From a checkpoint of a small mixture-of-experts model trained on Wikipedia.
Size: 14 layers, width 160, vocabulary 5150, 37.1M parameters.
Experts: 80 SwiGLU neurons an expert, 2 picks a token, a sigmoid router.
Training: a variant of SOAP for the experts, 6468 steps.
Below are experts of layer 2 (counted from 0) of a mixture-of-experts language model. Rows are named router (the router's row for the expert), gate (a neuron's input weights, with its number), up (a neuron's input weights, with its number) and show model dimensions 0-159. Each number is 128 + 32 x the weight over its row's rms, rounded and kept within 0 to 255.
After each expert's rows: "gets" lists some tokens that make up at least twice as much of what it gets as of all text. This comes from a sample of Wikipedia text that the model never trained on. Tokens count by the router's weight.

# expert 29
router [ 63 144 120 176 161 108  79 112 148 154 142 202 137 119 116  80 174 174 122 141 139 119 145 121 128 134  85 210 135 145 168 120 131 199 147 115 125 163 158 126 148  97 213 113 118 153 127 122 128 102 104  87 120 209 157 153  82 130 122 169 160 111 154 162  56 136 137 121  86 126  85 153 136  97  59 132 109 118 153 161 140 101 211 125 214 141 109 127 109  99 150 115 137  87 205 113 117  88 152 125 109  73  84  86 193 172 121 115 122 178 109  77 126 135 143 124 112 152 158  66 132 113 106 100 138 141 118 131 107 158 152 199 118 156 128 125 113 156 162 162 129 133 119 140 127  64 142 121 117 131 169 110 152 158 127 121 128 102 132 140]
gate0 [117 224 112 142 151 154 157 159  79 166 148 141 145 167 148 110 114 120 166 121 165 125 142  98 191 124 114 134 147 150 158 148 184 150 116 125 120  98  59 141 171 134 109 157 166 135  44 194 115  93 116 166 107  87 150 118 105 133 142 109  89  94 125 111 107 107 110 114 106  80  98  97 175  69 157  88 142  88 147 127 165 117  98 151 149 131 114  97 183 132 116 147  77 156 152 121  83 125 100 115 145 114 144 151 174 130 126 104  76 102 117 133 109  97 104 119 135 124 165  80  74 131 139 184 138 140 150 161 116 162  87  91 119 167 170 188 117 159  49 128 111 170 124 148 190 100  51  85  63 141 162  92 117  89 139 115 142  70 128 117]
up0 [132 166 116 130 112 147 131 133  91 125 158 140 126 138 153 104 113 102 149 143 175 144 174  78 158 151 107 110 119 159 175 116 136 171 151 131 162 102  89 130 133 119 153 214 145 142  78 182  95 105 117 164 115  99 174 159  85 136 107 117 121  72 155 117  52 144  93  91  88  77 137 116 219 105 134  99  97  47 141 126 129 114 104 139 118 131 128  56 135 122 129 144  81 188 148 154  66  99 117 144 144 106 158 169 168 124 188 121  89 119  98 163 135 143 144 135 132 110 166  97  72 121 125 173 166 167 120 131 100 164 105 128  95 142 136 216 157 144 110 106 100 178  96 184 193 124  96  73  78 109 120 128 116  96 137 140 118  85 138  86]
gets: "h", "am", "c", "m", "im", "um"

# expert 60
router [113 142  70 151 107 122 115 115 100 151  42 100  84 106 165 146 125 155 107 123 102 101 120 117  95 125 190  94 111 108 172 169 211 124 160 201 171  59 181 126 152 135 146 105 150 151 156  66 139  68 126 133 146 132 120 168 124 102 104 180 163 101 180  66 174 164 126 179 153  79 138 112 178 178 127 135 139 150 159 102 178  79 135 121  83 150 129 148 151 109 128 101  65 171 193 108 111 162  75 126 110 136 132  99 135 127 143 156 134 113 155 109 202 120  77 175 135 130 115  99 133 101 141 131 116 151  87 129 177 154 175 103 156 133 145 197 131 127 134 111 104 142 119 148 133 121 164 132  84 102 154 153 160 102 156 127 132  68 128 131]
gate0 [ 22 116 130 139 100 142 152 125 116 104 124  91 152 176 131 134  93 141 116 111 181 103  87 153 165  90 142 153  85 136 161 162 122 191 142 146 128 115 138 109 131 132 122 162 148 120  68  84 124 129 178 116  95 108 169  88 140 145 149 133 116 187  58 100 139 151 126 127  87 115 204 102 118 127 205 102 142 141  74  76 167 145 129 156 137 148 141 198 125 118 145 146 135 148 106  72 106 163 188  81 172 155 118 180 162 186 128  85  87  81 131 178 110 139 134 149 121 120 140 100 139 127 110 124 184 113 129 109 132 145 133 193 216  59 132 138  98  94 152  85 172 111  93 138 138 105 113  99 106 105  95 139 103 150 119 156 159 122  96 156]
up0 [233 144 117 130 167  94  94 128 117 155 133 169 117  91 138 113 176 109 129 153  94 140 165  88  91 177 114  98 168 124  75  86 125  82 110 114 132 149 116 143 119 122 145  98 127 131 162 158 141 147  94 135 146 161  93 175  96 105  88 116 129  64 169 155 105 118 153 130 166 154  44 139 157 118  48 123 103 119 183 155 112 130 121  84 104  73  76  84 129 143  91  98  97  89 145 192 155 114  62 171 108  85 137  83 102  72 142 161 165 159 150  78 123 102 150 115 129 131 124 175 129 114 118 134  69 129 121 140 126 106 112  59  47 208 113 128 160 166 103 165  96 129 161 122 113 164 151 129 143 153 141 105 147 129 142 103 109 139 139 121]
gets: "1", "8", "4", " ab", " met", " place"

# expert 46
router [ 90 162 140 143 161 169 195 164 143 130 126 132 132 109 194 131 111 142 188 119  48  81 133 104 108 130  95 126 147 150 132 136 122 107 168 163 114  85  76  70 138 135 120 100 166 255 115 119 145 129  77 135 142 107 161 154 115 181 143  85 122 154 210 129 133 119 116 118 100 132  86 109 122 199 113 109 136 127 150 159  97 166 134 172 141 175 130 128 160  77 119 162  96 133 119 145 126  87 139 110  61 152 108 151 131  76 149 115  96 136  85  71 157  72 155 155 148 143 117  95 146 178 150 168  99 159 120  86 169 194 106 108 109 176 139 101 118 159 124 114 165 161 101 168 123 118 118 126 107 110 132 154 134 185 140 126  93  72 154 123]
gate0 [139  65 167  99  75 145 148 154  89 123 102  54 153 105 102 152 135 170 117 107 121 110 152 116 136 133 159 117 125 161  57 139 134 109 119 149 188  99 165 148 160 140 128 119 139 169 119  76  83  82  95  75 159  95 116 119  73 180 118 155 100 147 127 151 124 100 158 112 161  79 107 111 151 150 166 143 177 144 115 146 126  95 118 186 158 171 169 117 135 119 117  76 126 128 150 170 146  94  40 131 128 168 193  84 169 108 135 160 164 201 136 167 105 184 106 163 134  98 100 181 123 115  56 154 189  81  88 107 138  99  93 106 165 128 155 123  82 145 157  96 116 121 148 125  73 143  91 123 194 137  91 130 114 117 121 128 136 101 148 144]
up0 [103 130 108 157 176 103 168 147 241 155 170 115 169 131 117 143 158  74 119 132 167 142 142 131 101 138 115  86 149 110 148 172 168 191 171  66  99 140 102 125 154 118 154 158 130 175 211 158 117 177 147 129 166 129 108 127 159 151  71 162  92 101 162  88  83 199 131 101 159  86 175 166 137 114 111 134 163 136 114  94 172 133 118 102 141 118 174 101 115  98  72 109 124 149  94 143 105 135 148  80 188 106 145 131 105 106  98 138 128 130 199  84 101 192 144 168  84 113 125  97 134 130 159 103 165  88 128 138 141 166  80 136 148  83 148 142 151 112 111  97 123 138 107 157 152  94  93 137 153 152 104 107 145 194 113 102  95 126 188 154]
gets: " G", "b", "g", " f", "G", " g"

# expert 53
router [ 97 126 157 153 147 115 111 125 139 169 160 138 157 114 168 116  82 152 114 158 116  70 104 121 129 147 190 115 144 123 158 145 141  49 115 135 201 176 113 115 162 104 199  95 199 126 105 144 106  66 108  55 176 132 127  89 118 148 148 111 164  86 163 163 108 122 163 173 140 120 116 168 126 186 128 137  88 166 165 102 150 102 129 143 126 145 131 121 206 141  90 120  66 141 117  88 107 182 113 129 149 165 112 109 140 130 132  70  70 108 163 132 105 131 159 166 169 153 180  74 123 115  86 127 122 171 163  93  78 202 137 106  86 137 123  93 147 109 185 156 186 136 186 167 152 127 133 148 114  99 126  94 157 108 105 136 105 125 127 104]
gate0 [ 67 121  62 123 125  70 163 123 212 125 113 107 115 136 135 126 128 171  98 205 161 114 153 144 179 118  52 142 138 144 145 122 192 154 134 153 129 113 148 130 134 164 157 169 175 185  55 109 138 115 119 137 144 139  85  98 151  68 169 103 121  94 145  69 130  64 108 102  90 156 133 127 167 173  93 123 128 171 139 124 162 117 117 189 146  74 153  87 180 132 144 161 156 141 139 147 131 154 124 155 130 156 118 121 101  74 150 133 144  66 101 159  80 138  80 140 177 162 141 122 110 187  93 132 160 150 138  73 144 156 142 155 156 157 125 110 150 134 143 125 154 132 115 131  86 151 121 144 121 112  81 116 194  47 112 140 154 116 181 114]
up0 [ 87 137  83 128 103  85 141  99 192 152 143 106 106 132 161 113 104 142 113 134 155 123 134 108 162  95  80 120 137 158 158 118 169 140 164 146 149  97 152 150 130 181 123 151 151 189  63 168 109 156 171 183 126 135  86 106  95 130 200 149 102 116 133  78 119  81 114  72 107 149 110  83 159 155  84 140 102 172 140 152 197 103 124 165 126  72 158 105 131 103 108 167 133 187 169 171  93 130 114  84 117 129 148 117 123 148 103 117 145  95  76 152  75 172  94 126 153 124 153 150 116 173  73 182 140 121 118 105 184 179 120 174 161 141 116 125 162 157 150 121 157 115 133 165 101  82 125 145 138 146  72  94 120  27  70 135 145 126 171  86]
gets: "er", "l", "el", "ar", "ur", "ol"

# expert 16
router [ 63 119 110 128 110  72 115 124 177 167 142 154 100  96 160 100 123 135 151 112 127 107 115 115 115 120 141 169 145 148 143 144 116 121  95 163 130  97 141 107 158 131 153 141 108 128 108 135 125 140 147 117 149 187 121 130 128 128 144  89 193 136 152 178  98 117 161 173 183 115  70 198 147 115  73 116 146 147 129 188 109  91  81 186 117 160 121 174 113 149  46 103  73 123 108 191 116 112 203 135  72 125  51 117 139 162 132 131 112 143 168 120 171 131 101 122 187 136 133  94 107 124  74  97  36 174 111 168 131 107  96 161 130 205 118 164 131 135 158 173 163 137 146 162 139 159 152 170 160 102 128 118 143 125 115 148 125  54 131  79]
gate0 [139 184 103 145  92 132 152 106 143 138 137 170 152  81 121 158 115 122 127 158 173 120 196 109 128 133 101 125 124  92 117 130 148 201  62 149 125 103 173 117  96 126 104 123 143  87  94  94 107 128  48 124 132 151 164 149 165 152 117  98 125 182 138  33 103 101 116 137  99  75 173 103 146 130 108 110 110 179  81 137 101 202 161 126 107 167 151 124 139 120 124 132 132 160 152 160 154  68  48 175 182 138 125 117 146  57 122 111  76 129 170  92 123 145 130 111 188 117 121 111 128 139 148 164 136 178 123 107 102 129 217 154 128 177  87 113 119 165 110 130 150 167 130  65 129  66 114 103  91 132 143 137 152 105 115 142  92  81 103 111]
up0 [163 147  98 175 123 159 168 148 138 115 144 164 180 171 139 151 173 192 182 125 125 137 122 108 143 177 130 126 142 168 116 110 102 182 120 124 165 159 195 135  56 147  85 119 124  73 131 116  94 136 152 131 141 142 162  89  92  94 116 120 161 120 137 110 120 128 144 131  67 156 106 114 118 116 165 147 111 146  91 120 101 112 121 100 106 113 112 107 106 102 201  41 163 207 143 128 155 126  72 165 191 144 148 110 153 105  93 158 163 103 113 149 116 148 122  94  86  99 173 130 146 134 157 137 177 168 118 121 123 124 195 140 176 115  88 107  84  83  92 133 148  69 135 154 118  90  79  98 114 155  99 211 133  60 165  90 149 123  97 114]
gets: "m", "le", "p", "k", "f", "v"

# expert 40
router [126 126 101 146 106 111 173  81 135  73  87 124 150 144 122 193 182 111 144 215  86 109 146 126 130 120 114 165 116 136 132 132 111 123 119 151 108 127 187  72 107  69 157 147 147 154  70  72 109 149 134  87  93 123 139 116 149 178 157 129 132  86  86 162 125 145 151 126 135 113 128 157 154 171 123  64  93 128 137 153 118 140 171 140  89 159 137 116 121 121 121 155 121 166 173 180 138 167 143 125  78 203 148 125 140 151 130 110  97 105 160 120 114  79 187 155 129 165  89 118  63  96 116 116 120 160  53 174 106 122 114 145  73 146 167 113  44 159 121 121 117 161 128 145  77 147 200 200  98 190 152 107 141 111 142 109 138  79 131 163]
gate0 [109 114 120  88 190  58 156 108 202 120 108 107 114 104 128 163 169 185 104 124 110 130 116 128 125 167 205 173  63  96 134 143  52 129 152 166 156 143  73 160 118 126 140 182 119 109 168  68 131 155 120 171 126 113 164  97 135 129 160 153 123 114  89 146 164  92 153 134 160 150 138 127 115  88 154 161 195 128 115 155 115  97 110 122  82 129 163 172  74 132 167 125 132 126 170 164 132 108 166 120  91 152  96 165 133 128 133  85 111 126 140 135 115 134  93 128 112 128 127 131 127 174 139 128 122 139 103 233 130 113 200  30  90 150 119 134  47 113 133 113 111 147 108 167 142  88 140 152  89 119 122 144 187 159 139  77 131 144 115 102]
up0 [140 208 166  80 137 135  49 100 121 207 151 159 136 125 109 127  89 145 116 115 119 128 114 117 105 129  99 136  90 167 167 135 163 156 108 118 139 173 114 177 133 151 175  96 137  97 157 106 185 105 110 103 149  97 138 160 109 136 134 124 129 142 146 131 157 108  67 118 149 127 155  85   0 134 132 138  69 103  89 109 123  72 142 102 119  61  83 128 138  77 151 159 147  66 147  98 183 131 153  98 144 129 161 197 158 205 124  90 125 143 119 167 154 122 149  90  91  93 156 145 105 184  90 101 145 122 139 161 132 178 103 163  89 185 117  86 115 129 121 129 138 149 157 127 170 122 142 110 152 121 149 108  97 151 131 132 126 151 131 150]
gets: "ation", "%", "ion", "ity", "ment", "ations"

# expert 8
router [149 147 132 152 136 129 106 140 132 109 125 145 158 157 124 180 180 170 180 168  37 135 149  99 119 110  74 162 147 128  86 189 172  96 125 150 134  59  62 129 133 113 171  78 121 158 133 114 147 113 111 128  70 123 128  47 155 165 158 105 164  84 146 141  80 107 148 103 103 121  90 104 141 194 125  84 134 127 173 118 157  91 123 176 108 177 136 168 112 117  98 130  81 129 166 123  84  83 148 191  92 102  87 136 119 110 100 126 119 170 128 155 178 127 167 141 185 129 159  75 134 129  65 122 180 152  90 199 151 149 136 167 161 141 161 160 126 146 138  98 142 182 145 175 116 109 118 122  79 136 122 102 135 127 162 133 139 122  71 138]
gate0 [127 155 126 166 151 129 149  93 118 140 138  77 145 127 115 171 108 108 127  95 123 160  99 127 102  96 195  84 150 110 110 152  78  89 130 120 179 106  90 122 113 186 145 110 102  87 104  95 186 127 121 131 184 119 114 144 190 104 132 133 162  99 105 171 154  60 109 128 125 105 118 172  93  98 133 156 149 147 147 115 160 111 129 182 156 119 188 154  88 174 122 181 156 172 145 107 159 175 122 101  58 187 153 100 124  66 196 112 121  87  78 179  86 205 112  97 129 194 158 140 125  74 146 105 138 129 128  89 101 171 152 134 151 101 131 110 117 100  94 138 187 135 153 161 104  93 124 108 135 101 134 117  84 207 150 177 145 110 118 142]
up0 [114 131  98  74 155 118 147 180  73 158 117 126 108 148 148  88 170 147 131 117  80 140 147 138 121 185 131 107 159 118 171 183 105 134  87 102  97 127 124 126 143 119  60 121 112 132 142 126  82 153 175 133  80 134 114 130  95 163 116 109  90 160  68 101  97 177 199 149 211 110  94 138 104 119  70 122 120 136 120 162 128 136 106 109 164  97  93  98 172 132 123 126 109 106 166 123 142 142  60 149 106 105  77 137 171 206 132  89 141 149  94 185 128  91  64 169 153  95  98  96 163 166 162 192 132 107  81  93 136  98 100 180 117 110 166 138 152 160 117 131  95 144 144  93 130 111  61  98 135 106 139 181 137 172  67  85 138 146 140  95]
gets: "0", " was", "et", "8", "ou", "ue"

# expert 57
router [115 172 110 131  86  85 185 106 127 155 135 133 131 137  93 169 151  87 160  87 200 156 183 127 183 110 152 139 112 116  78 138 153 136 145 121 141 162 101 107 100  92 107  84 171 170  78 135  86 112 130 116 107 124  91 169 160  93 119 161  76 117  89  99 173 156 157 117 126  66  60 121 131 176 107  98  50 182 156 134  96 123 124 121 155 149 119 120 102 103 156 170 135 146 123  90 132 154 160 193 126 152  73 183 164 161  51 100 149  84 133  98 134 127 106 145 111 133 140  90 132 149 101 136 117 174 126 122 149 153 211 159  72 115 184 145 114 190 161 101 136 143 165 149 154 114 113 197 101 155 131 128  96 148 106 110 144 108 143  91]
gate0 [148 161 115 141 112 135 149 167  91 186 146 129 137 194 170 177 142 139 111 129 173  91 172 174 164 167  97 120 134 141  86 129 127  88 134 100  94  76 106  95 161 130 107  98 133 127 123 137 127 152 186  67 172 146 176 172 178 126 100 159 157 103 172  95 163  89 135 147 154  78 126 108 177 143 123  95  86 112 136 124  93 118  99 170  49 111  90 154  71 155 172 152  85  93 138 131 145 129 118 134 121 102  97 134 163 153  99 147 101 159 116 106 159 132 123 197 186 120 169  45 115 134 109  63 161 146  79 144 153 142 191 159  82 125 182 185 107  97 141  88 128 123 182 100 102 133  81 132 129 177 168 109 106 139 138 144 122 153 112 118]
up0 [131 170 150 164 109 130 137 162 108 182 140  98 141 147 187 136 148 129 101 124 175  51 166 169 165 161 141 156 138 127 104 145 173 108 150 159  87  79 122 102 143 163 113  88  80 158 109 142 120  85 206  80 146 134 127 165 185 144 112 147 181 118 117  82 142  77 150 122 176 115 114 124 165 173 159 155 131  96 161 119 116 177 161 123  47 116 132 179  93  94 147 132  42 135 116 125 114 129 140 152  44 100 105 120 140 121 125 117  99 168 132 115 156 122 122 156 154 122 172  50 154 128 146 103 144 148 106 137 155 148 103 173  68 120 123 174 136  78 179 109  96 165 146 104  89 120  51 142 120 182 173 148 123 160 107 125 148 111  99 120]
gets: "ing", "ed", "ated", "ted", "ating", " made"

# expert 18
router [172 158  98 135  87 113 102 180 129 101  95 157 117  99 143 203 161  61 167 142  83 205 126 124 176 127 109 134 127 117 156 180 111 135 113  96 151  90 187  41 112 141 168 153  99 167 151 116 124 140 136  69 112 123  45 115 150 180 152 160 112 121 176  57 160  80 160 148 153 113  91 161 147 114 122 132 111 103 118 202  77  71 139 108 150 144 123 141 146 139 136  96 134 156 134 138 129  98 127 134 165  74 146 121 147 149 144 145 187 179 170 114 127 160 105 128 111 154 161  94 101 138 123 125 163 149 128 158 165 120 128 110 133 143 145 156 151 135 117 118 155 191 131 141 143  42 157 157  59 106 124  62 110 164 104 109  99 163 137 122]
gate0 [ 59  89 156 122 102  97 176  94 125 120 114 171 184  79 159 100 189 136 136  90 126 104 100 109 100 128 157 172 106 143 106 113 150 146 107 152 152 114 184 153 118 132  91 106 167  94 104 109  89 152 106 153 119  96  93 219 166 102 123 115 126 102 111 169 147 136 114 151  87 167 160 194 190 117  83 126 128 208 176 151  68 147 122 116  65 127 152  75 128 105 125 133 123  54  73  69 128 100 103 125  95 137 130  96  82 135 169 108 174 130  92 108 101 119 121 175 117 131 108 121 103 129 106 169  95 114 162 139 107 143 126 107  72 166 158  98  85 160  94 104 128 138 146 119 133 131  49 152 164 158 146 161 102 143 163 102  92 138 131 178]
up0 [178 164 110  65  87 121  97 115  82 123  76  84 153 189 138  81 140 109 142 172 153 114 173 183 112  67  98 152 124  61 164 106 125 175 143 145 124 124  98  92 114 164 153 112 127 174 166 184 148 133 142 100 143 177 136  87 152 172 110  82  91 195 151  92  64 101 141 122 112  68 104 116 109  92 109  83 135  65 150 121 155 104 107 160 168 116 135 164 141 147 195 132 149 155  78 126 121 118 149 181 126 139 109 163 179 141  98 134 109 187 160 117 115 120  88 150 114  87  90 133 124 151 155 158 138  91 146 100 121 188 107  77 136 131 133 143 158  86  95 106 103 156 127 121 205 152  91 115 117  94 115 122 184 142 120 121 184 159 126 125]
gets: "0", "5", " can", "ive", "6", "arm"

# expert 12
router [ 96 184 153 165 150 108 125 162 127 139 111 184 142 141 185 179 153 123 129 129 112 154 134 140 140 111 167 123  97 131 130 160 129 133 136 177 154  18  94 107 118 129 120 144 161 112 150 125  92 159  97 120 146 139 152  40 150 176 143  99  96  94 171 104  82 134 118 100  70 112 134 122  94 199  72 108 107 148 116 104 101  78 130 153 168 147 167 141 100 104  71 146  70 251 128 109 106 119 140 138 105 140  99 134 200 100  86 117 140  92 145 137 118 128 148 122  83 102 111 155  98  98 112 160 124 132 144 112 103 110 123 137 100 130 189  99 128 104 187 101 165 131 133 130 104  85 115 117 139  38  89 100 126 125 180 125 140 118  97 173]
gate0 [116 134 173 124  93 108  86  77 123 135 134 153 177  85 151  90  92 111 207 124 135 135 171 111 121 132 164 109 122 125  72 109 199 125 170 170 130 154 173  82  97 205 149 145 126 137 161 123 178 164  92 128 164 132 140 163 129 104 113 154 136 161 190 155 181  96  90 182 124  98  81 145 126 112 124  53  60 154 162 108  81 102 102  90 102 158 158 148 144 135 120 150 122 124 187 187 157 120 118 122 104 145  86 124 171  56 125 126 164 152 150 115  96 169 169 153 110 115 109  68 119  46 102 154 119 123 157 129 126 142 139 145  94 157 201 103 127 108 172  99 130 163 124 140 134 114 149 120 102 127 120 120 146 139 116  87 189 132  92  84]
up0 [126 167 156 169 145 169  93 128 141  76 138 177 105  39  83 101 127 139 128 121 114 142 151 131 138 181 158 116 108 107 107 142 179 115 158 129 119 132 149  57 118 179 147 115  90 172 140  63 164 145 132 149 123 149 152  97 134 137 114  95 114 159 142 117 160 140 120 159 128 143  77 140 161 119 152 109 141 172 151 168 122 171 118 117 165 126 185 140 115 129  95 154  76  96  85 121  77  84 145 110 108 109 110 198 143 142 128 137 113 108 148 114  73 187 179  93  51 153 120 125 111 129 143 130 144 131 149 126 166 156 151  96 158 142 117 163 147  85 156 106 120 108 154 100 108 123 130 102  29  68 127 150 191 132  94  71 233 168 131 173]
gets: "ian", "ine", "ish", "ain", "ton", " American"

# expert 36
router [ 86 143 140 133 157 168 146 136 157 149 114 122  91 130 100  89 137  49 107 127 175 120 126 110 167 137 121 120  99 228 149 155 188 113 149 147 126 146 120 127 191 157 114  81  94 145 181 138 214 167  85 147 125 181 142 133 186 110 131 158  97 127  61 107 103  98 128 151 124 130  92  62 173 119 149  53  91 107  56 107 140 140 116 125 137 161 123 141  96 106 152  88 108 128 143 196 159 160 117 147  90 149 102 138 113 125 154 125 157 172 128 109 148 173 163 133 162 133 133 129 157 157 148 140  86 156 109 147 119 118 189  71 115 162 120 106  95 201 158 153 112 151 158 146 115  91 157  88 151 138 110 172 140 203 121 118  72 106 115 125]
gate0 [128 164  85 121 134 160 140 110 117 166 114 123  96 189 173  52 137 145 113 154 141 103  49  84 112 155  86 103 118  96 182 130 112  86  91  83 155 152 202 162  59 157  93 147  88 116 103 126 179  87 171 177 145  90 149 123 106 142 148 157 107  95 123 184 144 162 129 152 125  78 222 118  81 152 110  92 117 121 151 121 128 186  94 102 114 128 161 147 151 152 110  96  99 136 146 218  96 117  98 122 143 139 158 124 178 151 162 104 143 131 131 129  52 120 126 149 162 104 165 116 108  91 112 145 127 152 153 125 146  97 160 161 138  88 115 142 120 109 148 131 152 146  87 132  87 135 151 139 120 127 140 183  87 190 153 142 122 106 120  47]
up0 [182 178  91  88 125 118 107 117  75 156  78 140 137 165 153 169  83 141 128 127 132 146 108 151 114  84  91 146 171 163  84 113 105 107 141  95 127 174  44 114 139 125 126 139 175 132 161 138 100 108 135 131 116  86 141 121 186  71 114 164 123  97 157 141 171 106  85 151 148 166 114  71 128 113 144  70  94 112 114 119 119  96 132   9 130 146 104 158 112 109 181 159 147  69 154 148 143 156  86 156 110 147  57 208 113 124 138 131 156 121 156  85  94 156 101  97 153 147 130 139 122 103 140 162  92  83 165 123  91 164 122 129 133  85 145 184 109 122 164 164 140 145 189  72 107 120 126 126 144 107 172 105 164  80 124 147 126 111  90 183]
gets: " B", " S", " L", " C", " T", " N"

# expert 49
router [112 126  80 191  79 111 144 138 134  47 130 194 137  88 170 214  94 200 143 127  88 146 118 176 142  99 111 122 128 118  82 146 212 153 147  91 123 120 114 127 171 134 134 129 138 116  78 154 101 198 112 124 160 120 155 115  92 152 174 136 142 122 184 134 100 115 136 162 121 142  92 104 177  85 138  87  60 137 133 101 142 171 185 153  89 151  99 111 179 136 114 132 101 127 151 151 139  66  61 141 115  78 112 138 135  80 157 146 130 129  82 128  74  78  76 127 115 164 126 107 137 139 106 139 142 149 131 205 159 115 115 155 160 133 125 121 126 167 142 100 125 135 143 139 175 147 115 167  92 102 144 152  99 133 149  77 185  99 150 166]
gate0 [125  97 103 213  99  86 105 119 151 117 100 118  78 122  93 173  83 160 106 178 153 148  99 164 168 119 136 109 153 122 174 152 152 127 115  60 107 133  66 142 133  98 169 161  93 135 137 147 118 168  88 177 140 130 154 179  97 127 116 153 137 138 255 120  95 111 127 153  78  94  86 159 144  88 131  92  78 102 103  81 115  77 115 122 123 151 105 122 117 144 137 129 108 172 132 154 149 113  91 102 108  65 126 136 173 122 160 128 127  91  77 120  80  89 114 148 105 164  94 105  81 109 139  77 121 139 138 167 130  95 130 147 178 196  70 151  99 117 126 162 117 155 111 171 167  97 156 165 104 149 146 130  55 137 158  97  95 137 137 146]
up0 [132 124 116 166 105 103 107  87 145  77 120 136 112 132  97 168  94 143  81 151 159 145  74 142 168 141 150 110 168 131 151 112 135 137  91  97 107 164  91 110 145  86 137 166 155 111 127 142 105 177 135 153 134 128 218 147 100  94  94 112  99 152 228 114 112  62 169 125  83  79  78 140 174  93 114 122  76 135 130  88 141 115 160  85 123  87 141 111 134 157 152 142 124 161 101 126 174 121 127 110 133 110 187 154 138 134 180 120 118  92 133 126 108 104 156 136  99 172  90  65  71  86 180  85 115 115 168 173 112  62 130 102 150 158  83 160 162 117 138 126 149 119 142 147 175  62 149  98  94 119 117 126  75 127 169  79  61 158  78 105]
gets: " was", " is", " were", " be", " are", " w"

# expert 20
router [130 131 112 167  58 114 113  96 128 156  92 164 151 122  66  65 189 111 114 158 145 103  91 158 112 112  73  95 133 148 113 157 139 197 135 142 161 140 102  94 154 127 145 146 126 127 131 125 157 143 120 126 171 154 103 142 119 167 102 176 197 117 185 117 132  98 171  90 162 126 126 149 170 125  84  57 101  75  97  87  91 104 136 217  51 134 123  93 174 146  80 153 105 153 168  88 140 129 141 180 151 172 130  87 129 119  99 174 101  98 172  60 134 131  66 137 155 153 133  81 152 128 119 139  99 120 163 149 115 156 107 132  82 157 156  89 119 146 126 161  89 195 147 156 116  81 153 134 123 140 130  82 147 110 149 136 128 167 125  80]
gate0 [ 83 168 129 141  93 135 178 109 184 119 167 144 184  73 148 106 163 145 150 149 198 130 187 125  41 159 118 153  95  57 103 147 169 115 144 132 168 169 135 109 154 173 175  70 113 158  72 138 162 133  67 128 128 133 107 193 158 173 152 152 148 103 200 123  94 120 135 104 154  73 155  82 193 125  78 132 118  78 147 146 132 161 154 137 136 156 136 170 202 130 118 168 139 178 101 133 145 167 151 152 116 140  93 111 135 133  97  96 129 108 108 121 143 125 160 221 136 131 116 109  91 126 129 139 169 147 166 131 161  93 102 125  96 138 152 144 106 145 160  74 109 135 134 136 152 104 130 115 102 189  88 145  87 136 140 135 127 140 151  94]
up0 [171 160 120  69 159 121 105 181  96  94 108 136 100 136 128 143 108  91 147 106  80 126  68 152 154 121 133  58 163  98  95 151 100 156 128 134  79 159 166 190 131 200 135 132 179 141 170 147  72 134 100 159  86  95 152 176 173  52 197 136  83 157 104 200 165 163  81 128 100 105 119 121  73 150 111 115 146 132  75 147 136 114 124 110 106 107 124  70 123 143 144 104 135 148 149 142 158 123  93 126 143  94 102 124 140  90 148 113 173 127 142 174 139 161 122 153  93 115 136 153 109 126 167  96 146 104  57  65  93  82  90 151 201 130 135 125 145 118 120 120 181 109 132 110 110 172 115  74 142 156 134 144 178 118 161  95 105 139  98  74]
gets: "y", "ay", "ate", "ry", "ang", "ure"

# expert 17
router [135 165 140 164 155 106 126 199 133 128 119 184 116 209  69 177 184 127 146 150 159  74 155 133  86 121  41 108 129 169 141 122 136 122 132 126 126 121 124  79 118  86 129 113 126 111  88 129 116  90  95  83 180 221  95 173 157 152 152  90 102 117  76 121 127 134 196 120 124  56 130 165 135 104  87 139 182 110 130 117 130 159 166 153 122 159 112 144 121 147 129 153  75 129 166 205  98 149  99 166 119 142 160 153 133 128  50 156  93  70 145 119  94 100 151 184 172 181 116 121 100 101  70 114  98 136 128 113 100 122 138 179  82 166 148 134 109 141 123  85 126 132 143 120 115 160 161 180 119 136 118 122 117 139 134 102 171 133 143 109]
gate0 [ 95 124 121  76 154 119  86 192 120 148 168 158 159 115  76 183  23  90 107 120  82 162 121 142 130 103  81 181 126 152 144 153 169 159 154 130  77 138 123 132 132 190 132 175 170 153 163 103 156 168  70 136  99 121 102 135 148  66 177 155  80 165 185  83 134  54 128  72 109 123 141  84 131  94 141 130 141 132 143 149 118 126 122  66 147 144 170 168 100 132 172 182 112  94  90 196 138 119 164 101 111 152 183 138 109 133 122 177 135  93 101 146 135 133 135 171 175 114 158 102 112 122 148  69  97 123 141 167 127 136 135 108 126 131 175  75 165 110 146 135  77 146 167 134  92 151 123 142 155 124 126 129 109  97 107 186 143 140 119 152]
up0 [ 80 118 145 138 132  63 150  93 130 155 145 151 106 135 173  93 141 132 144 122 182 101 109 101 129 155 138 135 139 115 157  98 106  74 105 149 139  83 129 121 160 136 115 120  79 126 137  89 112 131 180 142  97 101 122  85 182 185 149 178 148  72 120 176 131  99 132 107 128 121  81 137 135 130  69 203 146  89  92 201  76 120 101  81 152 122  81 121 116 145 110 112 159 147 151 156 105 132  89  57 106 139 142 161 131 134 154 146  98 154 134 101  65 140 133  61  98 174 134 143 115 115 106 164 134 153 106 153 183  83  91 196  78  74  84 113 107  57  93 105 138 172 129 112 117 134 107 114 126 176  69 153  73 190 125  65 126 119 132 106]
gets: "s", "es", "ers", "as", "ies", "ts"